Experts of a small language model.
Experts: 128 SwiGLU neurons an expert, 2 picks a token, a softmax router.
Below are experts of layer 4 (counted from 0) of a mixture-of-experts language model. Rows are named router (the router's row for the expert) and show model dimensions 0-255. Each number is 50 + 10 x the weight over its row's rms, rounded and kept within 0 to 99.
After each expert's rows: "gets" lists some tokens that make up at least twice as much of what it gets as of all text. This comes from a sample of Wikipedia text that the model never trained on. Tokens count by the router's weight.

# expert 9
router:45 29 36 38 56 48 35 55 50 52 56 53 51 51 67 43 52 54 72 67 57 58 52 38 64 38 58 54 72 60 49 33 55 39 52 59 55 51 35 54 47 41 61 55 44 59 61 48 61 43 53 43 43 42 51 53 59 54 63 38 42 47 42 44 67 62 49 34 42 34 53 39 62 50 34 53 48 39 47 56 36 51 34 61 53 51 52 69 70 56 29 39 47 35 39 66 49 31 65 58 52 51 40 41 59 38 39 34 39 56 50 69 49 48 58 34 56 53 49 64 54 54 61 51 44 32 46 65 46 60 61 43 41 72 62 37 57 54 39 59 39 50 55 50 54 28 43 58 50 65 39 38 55 50 48 21 64 42 57 51 43 42 44 54 46 41 56 35 42 38 45 59 52 63 43 45 45 37 61 49 61 50 53 35 37 70 45 34 30 50 44 46 59 52 37 59 59 57 50 42 47 54 65 59 47 57 59 54 62 68 46 33 45 63 62 55 63 63 45 35 61 68 39 52 58 53 39 60 47 56 60 50 55 57 42 45 56 44 39 44 53 36 56 44 57 50 34 52 45 37 48 60 51 60 62 50
gets: "-", "al", " The", "le", "in", " such"

# expert 21
router:40 37 34 40 56 62 35 58 46 50 43 63 61 56 47 37 57 60 65 60 65 53 68 51 53 55 47 53 56 59 43 52 36 50 54 40 46 67 42 55 61 61 48 57 39 36 36 44 52 57 53 51 49 64 48 50 43 55 37 26 64 34 60 51 37 35 61 38 49 46 37 50 50 58 50 56 53 59 48 53 57 58 40 42 44 49 40 61 39 40 56 59 40 59 52 57 32 31 63 35 63 46 48 61 34 35 44 57 65 51 54 58 48 52 71 47 65 42 59 60 76 55 37 58 46 40 50 53 61 75 57 59 45 46 42 38 65 63 46 52 48 51 55 41 60 36 48 53 63 64 56 63 46 50 46 61 66 51 55 50 55 39 36 43 57 69 57 41 42 39 45 34 51 52 59 52 66 36 51 50 61 63 66 31 50 48 65 36 43 47 42 45 55 49 58 33 33 52 44 60 47 48 59 35 65 45 56 43 42 56 61 23 46 47 46 54 70 60 54 53 36 68 32 37 63 34 56 48 56 40 43 48 44 64 50 41 72 56 45 65 54 50 50 38 63 62 46 71 46 48 48 59 37 53 47 51
gets: "-", "=", "|", " \"", " un", "==See"

# expert 2
router:49 59 41 57 56 59 56 63 51 48 42 36 62 58 54 41 51 46 36 37 68 59 43 52 56 46 56 32 55 41 40 45 35 48 36 69 49 57 52 52 44 59 51 44 64 65 38 65 63 52 54 54 55 44 27 42 54 43 44 48 51 67 59 60 64 53 65 43 55 49 60 66 48 53 69 35 30 49 37 47 43 48 43 50 46 44 34 39 53 40 59 47 63 42 37 73 37 43 31 32 51 56 58 58 66 53 36 53 49 49 51 42 54 36 51 47 52 50 50 44 50 48 50 49 50 62 42 38 43 57 47 61 64 33 72 55 32 54 37 49 54 71 28 65 42 51 67 55 55 36 29 40 57 50 43 47 53 54 44 50 54 72 61 67 52 52 50 46 55 77 63 37 56 36 53 43 44 50 44 42 47 41 60 43 49 31 66 61 50 56 49 54 61 52 46 55 47 34 44 66 69 50 63 65 40 47 63 42 39 70 57 64 59 49 57 61 51 41 60 39 63 31 45 47 32 62 36 38 59 64 39 56 51 47 52 53 62 50 39 56 41 37 50 56 48 53 55 50 31 60 53 52 41 47 56 40
gets: ",", "s,", "e,", "a,", "),", " that"

# expert 13
router:53 39 52 63 40 60 32 53 43 65 39 61 72 48 42 50 56 59 74 57 52 58 44 75 43 55 53 55 31 56 43 57 48 65 59 51 51 53 37 60 58 47 47 49 45 49 43 29 44 52 41 62 44 43 33 43 38 54 71 24 68 46 54 74 51 50 26 51 43 27 51 38 57 63 51 52 51 43 55 42 58 60 59 51 54 50 55 51 54 32 42 53 48 47 33 51 41 29 51 61 52 70 48 54 40 39 62 55 53 69 47 46 51 53 54 45 42 56 60 51 60 65 60 39 48 39 47 41 34 61 51 46 51 51 57 44 44 28 44 62 46 63 53 53 49 30 34 54 45 48 58 63 51 58 36 51 46 72 33 60 50 49 50 33 50 57 44 58 77 33 54 43 34 55 41 38 73 55 52 44 42 44 62 59 50 43 44 41 36 66 42 45 56 36 57 51 47 59 56 29 50 57 51 40 50 46 39 62 53 38 61 43 53 57 68 49 49 50 47 64 58 67 56 46 56 59 41 50 58 70 63 44 42 48 59 51 45 53 37 55 48 36 44 59 56 46 54 47 52 46 48 43 72 46 53 56
gets: " the", " The", "The", " a", " this", "\n "

# expert 22
router:53 47 61 57 50 46 59 35 33 50 41 54 46 62 41 50 49 35 37 56 38 42 43 66 32 55 47 28 48 46 62 65 50 39 57 48 70 55 40 49 66 55 47 59 51 51 61 52 50 51 48 45 52 37 70 52 47 63 50 60 43 53 44 55 41 48 48 67 55 59 29 45 51 33 41 35 43 59 37 43 41 52 60 51 53 52 67 46 60 44 48 55 33 49 64 47 63 25 50 48 68 57 55 56 55 34 60 57 46 35 50 47 54 37 48 57 43 50 26 39 63 55 42 49 51 73 54 49 57 46 45 51 47 36 55 41 53 43 45 46 57 62 30 42 57 54 54 36 52 53 41 33 51 44 44 67 41 50 54 68 59 72 55 37 48 58 64 51 50 58 49 60 25 49 44 38 42 34 49 57 49 45 54 50 71 52 58 58 39 38 40 48 37 67 42 46 64 27 56 49 64 43 57 66 54 33 37 49 68 42 32 54 51 53 22 47 60 58 34 51 61 32 56 42 57 46 41 52 52 53 60 41 58 59 57 51 42 47 55 60 69 70 68 51 37 52 57 57 41 58 40 54 52 42 40 59
gets: " for", " at", " after", " on", " over", " during"

# expert 10
router:55 48 51 54 36 40 39 47 64 69 58 46 60 56 50 39 56 55 55 34 55 48 63 50 53 67 66 41 50 63 27 58 69 58 46 57 43 62 49 39 60 42 70 52 66 32 59 42 66 21 63 46 36 57 44 36 63 35 41 38 62 43 39 41 47 36 38 37 65 44 55 50 47 56 52 29 35 40 55 48 49 37 60 53 55 49 61 58 52 64 46 40 59 49 59 42 41 51 61 37 68 43 33 70 69 59 61 50 42 63 55 37 47 37 50 63 54 63 42 36 34 63 54 40 52 35 27 55 52 35 47 57 50 32 50 64 26 42 54 45 46 56 45 57 44 65 50 47 48 36 70 49 38 54 50 42 45 45 42 57 49 50 49 64 44 79 42 62 37 39 40 49 37 43 46 56 34 54 52 44 58 60 52 53 27 50 45 63 48 64 48 53 53 51 35 40 56 56 54 48 49 55 47 42 56 64 55 58 55 46 63 40 41 50 49 64 52 59 44 56 58 55 42 38 52 58 44 49 44 52 38 52 58 46 48 50 64 46 59 42 44 52 53 65 32 51 45 51 49 60 64 48 63 44 48 62
gets: "on", "o", "u", "ad", "ter", "k"

# expert 18
router:45 53 44 42 49 62 55 57 25 49 57 41 60 43 46 51 54 69 55 50 52 49 42 57 57 55 44 41 54 68 51 48 60 48 45 35 53 39 57 49 53 53 62 39 52 62 31 50 40 64 37 51 67 55 64 55 49 40 54 46 54 49 51 44 43 51 57 50 55 58 57 54 55 42 48 50 61 58 31 50 64 36 64 51 42 35 45 43 62 35 34 58 61 66 44 41 50 45 54 45 33 55 67 44 60 60 58 69 56 62 71 57 65 45 43 36 46 69 36 63 59 52 58 57 28 56 60 57 53 53 57 50 50 54 48 53 64 41 63 53 72 49 33 48 46 50 67 51 47 53 47 71 38 41 62 43 38 46 54 61 26 51 49 42 48 53 61 40 61 44 59 48 56 64 34 57 46 47 44 35 60 59 67 45 53 42 42 47 50 56 51 56 56 39 37 41 49 54 44 31 48 27 55 42 38 34 36 33 50 39 48 45 58 44 80 60 43 43 47 63 56 49 52 40 52 61 58 66 69 68 43 46 54 45 53 35 38 58 48 48 37 55 52 50 44 45 47 31 59 31 65 68 35 42 71 62
gets: " /", "\"", " first", ";", " second", " third"

# expert 31
router:42 45 55 42 43 34 54 41 36 36 63 42 54 45 64 64 39 56 47 52 52 55 40 42 50 63 51 44 53 56 47 53 42 53 56 50 64 61 40 41 81 44 45 56 54 70 43 56 43 49 38 50 54 55 68 40 53 56 54 65 58 52 53 58 62 55 48 65 53 57 40 39 45 51 48 41 56 47 50 65 72 68 46 54 59 36 43 59 57 39 47 45 26 52 43 33 65 32 45 43 54 58 47 59 56 43 54 65 34 56 39 43 30 59 38 39 63 65 67 56 65 48 55 56 47 67 66 61 53 52 60 54 61 41 51 42 56 46 55 47 64 32 46 24 60 43 52 63 66 61 55 52 46 56 42 70 55 57 42 67 66 56 72 40 34 41 53 60 48 48 39 63 43 62 58 46 39 31 40 57 28 55 54 47 50 57 63 54 38 52 62 40 49 52 60 47 46 50 52 39 43 74 73 44 51 28 41 45 62 65 52 70 49 51 54 60 45 48 55 53 41 42 66 54 62 64 56 42 64 64 59 49 47 52 51 41 62 62 62 53 54 56 49 44 53 57 59 56 50 54 46 53 58 54 73 45
gets: " 1", " 3", " 0", " 2", " 4", " 5"

# expert 34
router:57 52 51 56 59 55 73 59 50 43 60 29 51 61 55 47 52 50 59 60 43 37 58 36 56 57 61 62 41 64 42 46 58 65 55 36 40 46 72 44 63 47 41 54 52 58 39 49 63 63 39 68 45 53 52 61 61 56 35 65 39 49 49 53 56 66 41 65 43 63 58 61 43 46 60 44 56 57 32 48 48 65 35 50 53 49 45 60 36 50 58 50 65 54 39 51 49 33 43 39 71 38 62 35 57 59 67 55 64 52 61 41 58 41 53 51 48 53 59 61 70 35 45 52 47 32 57 45 54 52 54 51 40 42 52 49 51 55 46 47 42 43 62 57 51 42 47 53 51 42 38 45 42 48 37 48 38 34 63 41 50 66 71 56 37 45 37 52 37 46 53 44 35 57 43 62 61 39 70 73 49 62 50 58 38 57 36 42 56 59 55 38 32 40 60 39 34 49 47 40 47 56 66 46 49 32 65 53 41 50 39 65 63 41 63 63 33 63 34 49 46 44 49 64 36 46 40 56 45 48 35 29 62 54 59 59 59 45 63 63 45 46 55 23 55 56 61 44 46 40 45 39 37 57 50 40
gets: ":", "r", " 1,", " +", " 2,", " −"

# expert 8
router:40 46 57 43 55 41 52 32 32 55 55 54 60 40 57 51 54 47 38 53 42 47 64 57 58 48 54 53 55 75 49 58 60 59 57 49 57 40 56 48 44 48 40 61 51 52 48 74 61 46 53 50 60 54 44 47 55 49 55 46 52 33 49 27 47 43 49 50 58 66 51 44 47 54 64 45 64 57 57 62 49 56 52 48 60 36 41 52 43 64 41 59 48 51 65 38 44 62 40 49 63 44 37 47 49 64 50 52 32 50 49 40 38 37 33 81 38 56 58 61 60 49 59 47 42 49 57 54 68 69 40 55 50 44 58 50 53 65 38 38 45 35 52 48 67 31 54 38 40 50 55 68 45 46 49 56 46 43 45 47 52 34 59 44 48 60 55 51 39 54 57 46 59 62 56 67 47 35 67 48 48 35 46 58 78 35 52 49 41 51 60 49 57 69 67 61 52 43 68 52 42 60 46 49 45 48 57 48 41 36 63 36 59 69 40 64 26 38 51 66 41 55 48 53 35 69 50 37 58 35 68 51 36 57 43 37 44 60 35 44 42 39 37 49 56 46 32 59 58 40 65 38 62 33 58 34
gets: "d", "z", " =", "ud", " ", " w"

# expert 6
router:38 61 52 39 40 49 59 50 56 49 58 50 48 68 49 36 34 46 32 60 33 54 43 44 55 60 48 55 54 66 72 51 45 53 51 62 45 36 37 27 34 47 57 35 44 47 38 34 20 49 46 56 62 52 44 53 44 58 60 46 56 52 55 55 59 44 73 67 54 43 37 51 52 58 41 72 36 40 59 43 53 49 57 46 53 40 50 34 46 61 40 53 63 57 37 61 55 55 52 58 53 56 64 57 39 51 66 40 50 60 50 58 51 65 63 31 57 55 38 42 50 60 50 59 62 48 62 54 62 31 56 63 60 31 55 45 50 41 70 52 49 51 41 75 43 53 62 54 51 43 38 37 62 38 48 48 67 46 55 48 55 41 43 42 60 37 55 59 45 45 45 57 38 55 79 70 59 55 54 40 43 59 43 53 37 49 49 41 81 39 31 48 55 55 51 61 43 49 37 68 33 67 67 40 39 58 54 50 45 51 67 60 52 48 49 50 63 52 52 54 41 65 55 57 46 36 54 36 49 46 52 52 48 46 61 68 40 63 45 49 52 47 52 64 57 46 38 59 57 53 51 64 51 51 34 50
gets: "k", "′", "é", "ar", "°", "ag"

# expert 14
router:45 47 65 57 59 61 47 41 66 62 43 57 32 45 40 45 59 62 47 38 49 58 45 64 42 31 54 36 43 50 49 47 53 31 40 29 60 39 69 42 51 50 36 48 56 61 50 40 59 53 61 51 45 43 39 35 53 68 50 61 69 47 47 41 38 64 45 46 70 51 71 42 36 57 41 52 35 66 33 46 43 56 59 48 50 38 56 61 53 56 55 50 31 53 53 39 55 43 51 56 53 54 50 39 47 36 48 41 34 54 59 40 62 48 46 60 63 29 54 39 36 43 37 53 48 52 56 34 28 63 50 46 40 49 66 49 39 60 64 65 31 52 34 40 45 65 35 54 56 64 37 56 56 60 46 73 44 56 53 31 37 63 43 39 44 56 51 42 43 48 61 34 52 43 39 64 82 45 45 54 49 50 45 41 73 43 64 45 59 50 63 47 49 40 47 67 51 45 47 49 41 57 62 62 62 45 59 59 64 42 50 46 48 42 62 42 52 42 55 45 48 53 39 45 47 41 60 66 49 66 46 51 35 52 41 37 53 62 70 37 39 48 64 45 57 49 56 45 34 57 46 53 49 46 37 58
gets: " is", " was", " are", " has", " were", " be"

# expert 19
router:48 37 61 64 67 62 36 56 32 42 43 48 59 50 30 58 46 42 61 69 37 58 60 31 44 51 54 48 58 60 49 46 34 46 31 53 32 48 54 51 45 49 50 46 61 51 55 44 47 48 26 41 40 42 40 49 72 47 61 50 60 52 55 56 41 64 72 39 47 58 71 66 58 45 67 56 46 62 47 50 39 48 46 50 79 42 62 56 44 48 48 54 38 44 29 60 52 47 41 52 52 52 49 59 63 42 30 61 62 62 47 64 42 36 52 50 45 41 59 60 56 52 35 46 68 58 51 39 44 59 58 55 56 55 51 45 56 45 52 36 75 70 35 45 41 58 70 54 46 46 33 40 48 50 39 57 44 39 73 28 47 57 54 54 64 55 68 40 57 66 57 49 51 38 38 62 62 49 49 54 54 44 36 48 48 36 39 65 64 56 28 58 55 43 41 50 53 65 53 49 61 61 38 50 50 46 47 55 45 42 57 66 57 52 36 55 70 51 65 42 64 48 47 46 41 58 45 33 57 51 63 48 57 57 64 44 44 60 38 61 47 38 52 52 52 44 34 46 53 45 56 55 38 47 48 51
gets: " and", " his", "'s", " or", " her", " &"

# expert 20
router:52 56 60 62 55 43 35 43 31 39 54 43 49 69 73 52 52 65 31 47 41 51 42 43 54 47 42 48 46 36 35 58 48 54 48 68 58 58 45 54 58 51 60 70 43 44 44 48 55 59 51 54 56 30 56 47 33 59 32 43 59 51 45 31 51 53 36 56 67 43 59 33 51 51 63 56 56 60 43 47 52 42 44 55 52 58 44 69 47 48 55 54 53 61 64 41 45 43 61 42 51 30 49 40 50 50 47 62 35 54 39 37 56 49 57 31 37 40 53 44 66 44 46 55 39 51 69 71 46 42 43 50 57 49 40 56 48 43 41 62 49 48 57 36 51 33 61 52 52 37 70 31 61 40 46 53 51 57 39 49 39 55 62 41 55 40 49 52 54 53 32 56 39 51 54 55 40 71 42 45 25 57 61 46 47 59 42 48 54 31 58 35 34 56 31 52 49 43 50 33 68 49 52 45 67 64 48 57 54 63 40 53 62 46 40 54 42 43 39 47 48 49 56 64 21 48 58 74 39 48 45 61 41 42 50 50 42 69 66 67 71 63 33 55 35 62 55 57 45 56 46 50 40 51 42 55
gets: "==", "===", " ", "u", "====", "W"

# expert 0
router:71 45 65 45 51 51 65 40 43 43 54 57 42 36 42 39 40 55 66 68 33 47 54 59 47 48 46 70 56 55 49 48 55 51 45 51 35 48 53 52 47 46 49 45 60 53 68 36 36 49 64 39 61 70 32 70 45 52 50 50 58 44 68 60 37 48 45 58 40 58 34 43 34 47 43 34 43 64 70 61 42 45 66 39 53 51 65 51 42 46 49 39 50 38 36 52 61 64 51 57 24 69 54 30 60 51 34 48 59 50 41 40 61 50 48 57 74 33 56 51 32 60 57 65 51 43 56 53 64 60 50 44 52 42 50 52 40 69 53 34 36 42 57 58 48 48 56 52 41 38 49 59 52 38 55 38 56 57 57 45 55 30 33 46 46 45 44 51 53 40 66 56 55 65 43 57 34 36 38 41 62 67 61 46 57 69 51 53 55 40 58 49 38 46 44 48 39 38 52 56 45 43 46 71 60 70 48 68 57 51 37 69 38 54 50 48 33 55 50 51 63 58 39 39 37 47 43 59 63 37 44 51 45 56 52 61 64 39 46 57 41 52 54 46 48 62 54 39 56 54 49 47 54 43 48 70
gets: " |", "ct", " se", " Part", " Se", ";"

# expert 30
router:49 54 53 56 60 41 52 37 40 59 39 43 38 32 53 57 55 49 47 39 41 47 53 48 45 53 45 47 48 47 51 30 43 36 56 43 46 44 43 48 47 39 44 41 36 36 67 55 56 55 42 22 63 45 41 39 56 48 43 58 55 52 49 50 49 76 43 53 26 60 58 60 71 51 49 29 38 68 47 44 55 49 74 69 54 43 50 70 64 63 36 56 41 60 37 48 59 40 46 67 50 51 43 53 40 36 68 39 56 39 55 54 51 48 52 44 28 58 60 53 50 33 52 69 40 52 42 35 36 51 43 44 34 46 45 44 44 43 37 57 43 56 35 48 54 33 67 44 38 54 42 49 51 56 47 49 39 46 77 42 50 50 51 46 43 56 37 60 56 68 53 52 40 54 61 43 44 42 63 50 58 40 67 46 58 42 60 44 43 38 39 43 29 36 59 38 44 54 55 51 43 56 66 54 37 37 49 52 55 71 40 49 48 64 37 68 60 37 53 44 54 47 61 47 64 54 76 40 47 69 45 66 42 43 41 49 62 63 49 49 71 52 43 46 57 57 50 52 53 61 49 58 42 44 53 63
gets: " in", " to", " of", " from", " on", " at"

# expert 12
router:37 63 45 47 32 59 38 48 50 47 45 54 59 27 54 57 62 54 59 71 65 46 56 35 58 60 45 45 56 61 57 47 58 63 76 43 51 35 60 67 52 54 39 57 56 49 47 46 65 54 36 51 38 42 47 47 44 57 41 46 39 43 70 45 65 66 59 36 47 70 79 48 52 41 56 40 65 52 42 41 40 43 58 43 60 38 44 57 69 26 49 59 50 44 52 65 38 57 54 63 49 36 55 57 65 56 58 32 52 47 39 46 50 68 44 38 48 58 56 57 52 32 37 52 65 41 57 55 40 60 33 58 39 43 50 46 61 43 35 63 56 32 59 68 58 39 36 44 39 53 40 53 39 54 57 41 38 56 58 70 55 60 64 45 57 51 32 47 43 34 58 71 36 44 59 66 37 36 39 48 59 47 48 53 53 47 44 60 58 56 38 43 41 58 43 47 46 56 47 62 61 37 55 39 62 57 48 59 60 35 64 46 59 51 46 34 47 56 38 41 35 61 54 45 61 62 59 61 52 54 38 51 61 50 51 52 46 44 60 44 41 57 59 43 48 58 38 43 47 33 42 36 41 47 56 51
gets: " by", " of", "l", " a", " Y", " other"

# expert 5
router:44 42 56 41 56 59 63 56 51 41 50 44 33 37 55 49 50 66 49 29 48 40 44 47 47 47 61 39 54 63 60 60 41 30 59 52 65 65 44 51 49 52 62 50 38 52 46 59 39 52 31 68 58 70 44 38 36 52 68 42 45 56 42 55 54 66 63 40 69 33 43 45 65 45 41 38 44 38 74 40 63 48 40 66 49 30 31 63 50 55 47 58 45 50 56 44 44 60 56 55 34 61 45 50 43 48 55 45 57 70 51 42 60 63 45 69 56 58 46 55 42 56 69 39 46 52 42 59 52 63 69 63 64 44 46 57 40 50 61 49 39 58 58 50 49 52 49 32 40 64 52 61 47 36 48 54 71 60 47 39 50 69 49 50 36 37 43 45 38 53 41 59 56 45 53 55 56 66 68 53 46 45 23 60 52 60 54 61 43 29 67 62 61 35 46 48 41 53 57 44 64 54 48 52 53 43 58 48 57 58 70 61 45 45 54 44 46 57 43 59 53 37 26 69 50 50 47 55 62 49 54 45 47 60 39 53 50 65 57 65 33 44 37 49 61 61 50 49 44 52 50 43 67 40 62 35
gets: ")", " •", "%", "°W", "2)", " (0)"

# expert 38
router:68 39 55 56 38 63 51 53 47 44 42 48 45 59 60 35 39 51 69 57 43 43 67 45 46 49 44 42 66 41 32 38 65 60 56 46 44 60 61 43 57 68 36 66 66 35 61 42 54 35 70 56 59 44 43 49 63 28 49 53 48 65 52 47 30 34 31 22 41 74 52 56 58 64 50 54 56 59 67 51 49 59 46 32 39 50 46 46 34 51 48 32 52 48 42 53 58 70 40 41 65 50 59 59 57 45 60 63 45 52 55 44 57 56 47 46 58 58 48 41 49 55 64 51 62 37 63 63 55 66 35 39 66 62 42 61 41 53 39 52 49 50 51 62 58 58 42 58 48 53 54 46 45 42 37 42 37 57 46 42 54 49 48 37 45 61 49 51 46 56 48 47 57 43 37 46 50 61 45 48 57 56 33 35 52 50 34 37 40 55 48 49 76 59 29 30 62 50 39 54 41 65 57 48 69 44 57 34 47 43 43 62 40 37 48 43 51 65 52 41 41 50 55 41 47 55 57 44 34 46 47 65 48 61 70 41 42 38 45 62 65 49 51 49 45 50 59 57 50 49 33 65 53 70 46 53
gets: "|", "c", "|---|---|---|---|---|---|", " Born:", "|---|---|---|---|---|", "|---|---|---|"

# expert 29
router:53 47 50 57 55 30 38 41 65 39 50 63 65 37 50 74 69 41 26 52 48 64 50 49 63 53 50 56 47 56 47 56 51 56 52 49 46 44 60 50 35 36 58 62 60 53 46 52 35 39 58 38 67 56 32 60 58 46 44 47 41 23 50 36 53 56 57 40 59 51 57 55 44 64 44 48 45 47 66 27 47 53 53 57 45 46 47 53 49 59 47 48 52 54 58 53 68 52 66 50 43 65 60 54 54 42 57 44 45 56 53 66 33 49 44 40 57 36 64 35 50 75 60 41 41 46 50 60 44 52 44 35 57 54 55 50 43 33 69 48 49 46 59 73 60 65 41 50 61 65 50 47 44 60 66 50 56 54 36 39 49 49 47 46 42 36 68 51 52 42 40 54 55 62 52 41 59 47 44 47 64 68 65 44 41 57 64 60 49 38 68 34 37 59 61 61 68 56 52 52 46 38 57 66 39 51 38 44 55 54 36 68 33 56 41 56 56 63 68 59 61 60 33 56 46 45 33 54 42 49 56 44 43 57 55 66 44 31 56 41 37 59 63 57 52 44 61 70 37 53 46 50 54 37 55 49
gets: "s", "a", "as", "ia", " States", "ers"

# expert 36
router:48 60 42 54 36 68 51 44 54 43 54 54 44 38 54 39 37 40 52 62 46 29 56 27 45 55 62 57 56 51 49 36 57 71 40 51 34 34 68 35 45 52 46 61 38 41 46 55 48 48 51 48 48 39 72 68 61 65 47 39 55 63 35 48 59 53 54 38 62 58 43 60 48 56 63 66 47 50 60 42 62 23 39 56 51 36 50 55 34 49 63 44 52 52 52 52 47 46 61 36 45 37 39 36 49 63 40 39 53 46 47 49 31 71 43 57 51 49 43 58 48 51 45 43 47 45 46 42 61 55 34 54 52 38 36 34 36 43 56 53 51 36 53 58 46 62 50 32 45 50 62 60 63 68 51 50 54 39 53 44 36 50 62 46 52 55 59 50 45 52 63 49 32 65 60 40 61 54 37 69 55 46 47 49 47 38 34 70 39 50 45 33 52 63 40 55 42 65 59 65 54 47 54 41 58 51 54 53 38 23 56 48 42 61 64 62 53 33 41 64 62 55 51 39 46 39 70 46 45 46 45 38 45 44 46 60 44 39 56 50 48 57 74 41 37 55 31 38 60 62 54 61 50 60 44 66
gets: "h", " T", "t", "j", " t", "th"

# expert 1
router:54 62 56 53 66 53 55 37 66 69 40 57 43 51 45 50 58 47 54 43 70 40 49 31 51 54 62 48 56 43 47 33 38 50 56 53 67 48 50 51 39 38 61 66 54 46 69 51 65 59 68 37 44 37 54 60 53 63 60 55 56 49 48 70 52 67 43 40 44 62 67 41 39 51 40 63 37 59 51 47 34 54 46 47 47 49 57 57 58 48 70 62 47 48 68 31 48 48 46 62 53 34 37 39 43 65 52 56 48 53 49 64 30 55 73 53 49 55 43 56 39 37 52 55 59 31 44 53 38 55 52 45 40 51 57 59 46 49 48 52 50 54 51 29 39 49 40 33 49 58 50 54 64 46 50 32 42 43 65 60 39 43 51 57 76 69 33 40 59 59 53 58 62 41 37 52 41 54 52 42 37 45 58 57 51 59 39 56 60 59 57 45 46 54 70 68 63 50 55 47 59 49 68 48 45 66 55 60 68 41 37 44 56 40 53 50 71 57 51 37 34 46 75 41 62 52 53 44 44 49 48 32 53 52 46 50 66 44 53 39 67 62 45 39 52 36 52 41 53 64 58 64 36 51 37 56
gets: " with", " of", " on", " by", " to", " as"

# expert 33
router:41 60 62 57 54 46 59 56 71 68 49 47 62 47 46 59 44 63 55 27 68 51 55 47 48 49 51 48 45 45 23 41 41 28 36 68 39 40 47 41 46 43 53 45 46 48 43 59 51 50 44 59 48 49 47 42 49 52 55 53 63 55 41 47 37 39 71 36 62 51 48 55 55 53 65 33 63 43 34 44 42 57 35 63 36 22 66 46 49 40 66 53 41 37 38 38 59 42 48 50 46 51 63 58 46 45 31 56 46 57 58 49 42 49 33 52 62 53 52 33 62 44 44 61 60 52 57 49 60 65 63 55 66 45 42 49 50 45 44 46 64 56 42 57 46 52 43 61 39 21 48 51 56 48 54 54 30 37 40 57 45 63 54 73 39 52 39 32 41 54 46 57 68 56 53 58 38 39 53 59 54 41 53 50 50 46 67 47 54 51 65 58 57 57 37 37 44 53 34 41 40 44 52 48 51 46 68 48 55 57 67 68 42 57 62 46 35 63 42 42 50 43 50 51 34 42 42 41 49 37 40 30 49 42 48 52 68 61 42 49 52 36 65 54 60 34 55 61 46 55 48 52 28 42 69 36
gets: ".", "s.", ").", "es.", " ==", "a."

# expert 37
router:51 56 56 63 55 27 45 46 56 64 49 67 40 51 28 44 60 50 35 57 55 44 36 62 43 40 32 22 54 43 75 48 47 48 61 30 55 40 60 67 26 42 50 37 48 41 66 31 57 46 57 57 35 58 64 48 49 41 54 44 45 39 53 52 38 42 44 54 54 55 51 66 35 68 56 61 55 45 62 40 54 53 56 53 58 48 33 59 47 49 51 54 28 54 56 39 71 44 55 59 43 60 40 43 52 41 43 49 35 47 51 67 48 43 55 60 29 55 57 46 52 47 48 64 54 67 39 49 47 38 47 59 50 43 51 43 50 37 54 37 59 51 39 46 46 54 47 42 56 48 33 60 56 41 45 66 46 54 67 44 50 74 37 32 62 37 54 43 39 34 64 49 48 37 45 35 49 43 48 57 53 34 46 45 54 70 58 39 47 39 50 66 60 47 60 52 50 46 51 46 55 49 35 41 61 24 61 71 40 51 65 33 38 42 34 46 52 43 44 46 44 57 56 40 57 53 46 45 45 47 43 42 71 55 67 50 50 51 54 45 44 63 48 61 63 40 55 41 42 66 62 46 50 50 52 43
gets: "ed", "ing", " out", " played", " up", " released"

# expert 32
router:50 67 47 62 44 48 64 61 45 49 45 38 37 58 60 62 51 58 66 51 54 49 57 52 59 57 39 66 45 65 44 35 48 66 62 55 29 62 37 58 61 43 60 63 45 54 49 62 64 47 43 47 58 49 45 47 56 67 39 56 69 50 56 53 42 50 59 65 52 38 36 55 50 50 48 35 44 58 53 62 60 54 65 34 37 51 62 56 44 47 65 50 40 51 48 66 69 50 39 54 53 57 68 37 55 51 37 58 47 61 60 45 42 44 42 24 40 50 40 50 31 55 61 57 38 52 40 39 65 45 56 43 59 41 56 37 50 54 35 56 56 56 52 42 49 58 57 53 47 28 47 46 42 47 34 60 46 55 77 43 41 53 68 49 26 51 45 46 43 46 60 44 51 67 60 55 59 49 47 44 31 55 51 62 65 66 32 58 60 41 39 54 59 41 60 48 31 42 50 52 48 39 52 51 47 41 47 44 55 37 39 60 59 51 57 46 47 49 51 49 57 38 48 33 49 47 36 63 50 68 60 47 70 68 49 37 67 51 50 72 42 48 60 49 42 58 37 50 41 49 35 38 60 48 83 42
gets: " |", ";", ":", " 0;", " 1;", " 3;"

# expert 3
router:59 65 64 49 62 35 57 43 46 58 45 48 54 60 55 51 39 53 47 66 56 66 49 29 49 34 42 36 49 53 50 44 54 51 55 49 33 50 54 35 49 65 43 54 43 55 58 43 54 41 51 49 38 60 49 48 45 48 51 61 42 56 54 53 58 44 29 38 40 60 55 54 44 54 56 59 52 61 31 49 35 43 30 58 52 63 59 29 42 53 44 46 50 43 53 56 52 58 33 33 55 29 65 31 67 79 35 61 55 43 61 53 58 32 67 44 65 40 39 41 34 42 30 40 47 52 51 61 42 53 58 59 69 54 45 50 35 40 51 29 62 38 53 40 63 62 56 59 58 47 54 34 67 35 50 36 43 41 58 43 57 35 46 52 41 45 66 68 44 72 27 40 40 39 59 47 39 47 50 68 55 41 48 55 29 54 47 55 54 64 49 50 38 51 43 55 39 44 46 41 42 51 43 50 54 75 41 47 40 45 56 63 42 55 51 27 51 44 50 55 49 34 49 52 50 42 50 62 44 64 52 60 60 48 51 62 44 53 61 62 61 55 52 44 46 45 56 48 42 70 53 30 42 53 60 55
gets: "\n", "\n\n", " Added", " Location", " Panc", " Poly"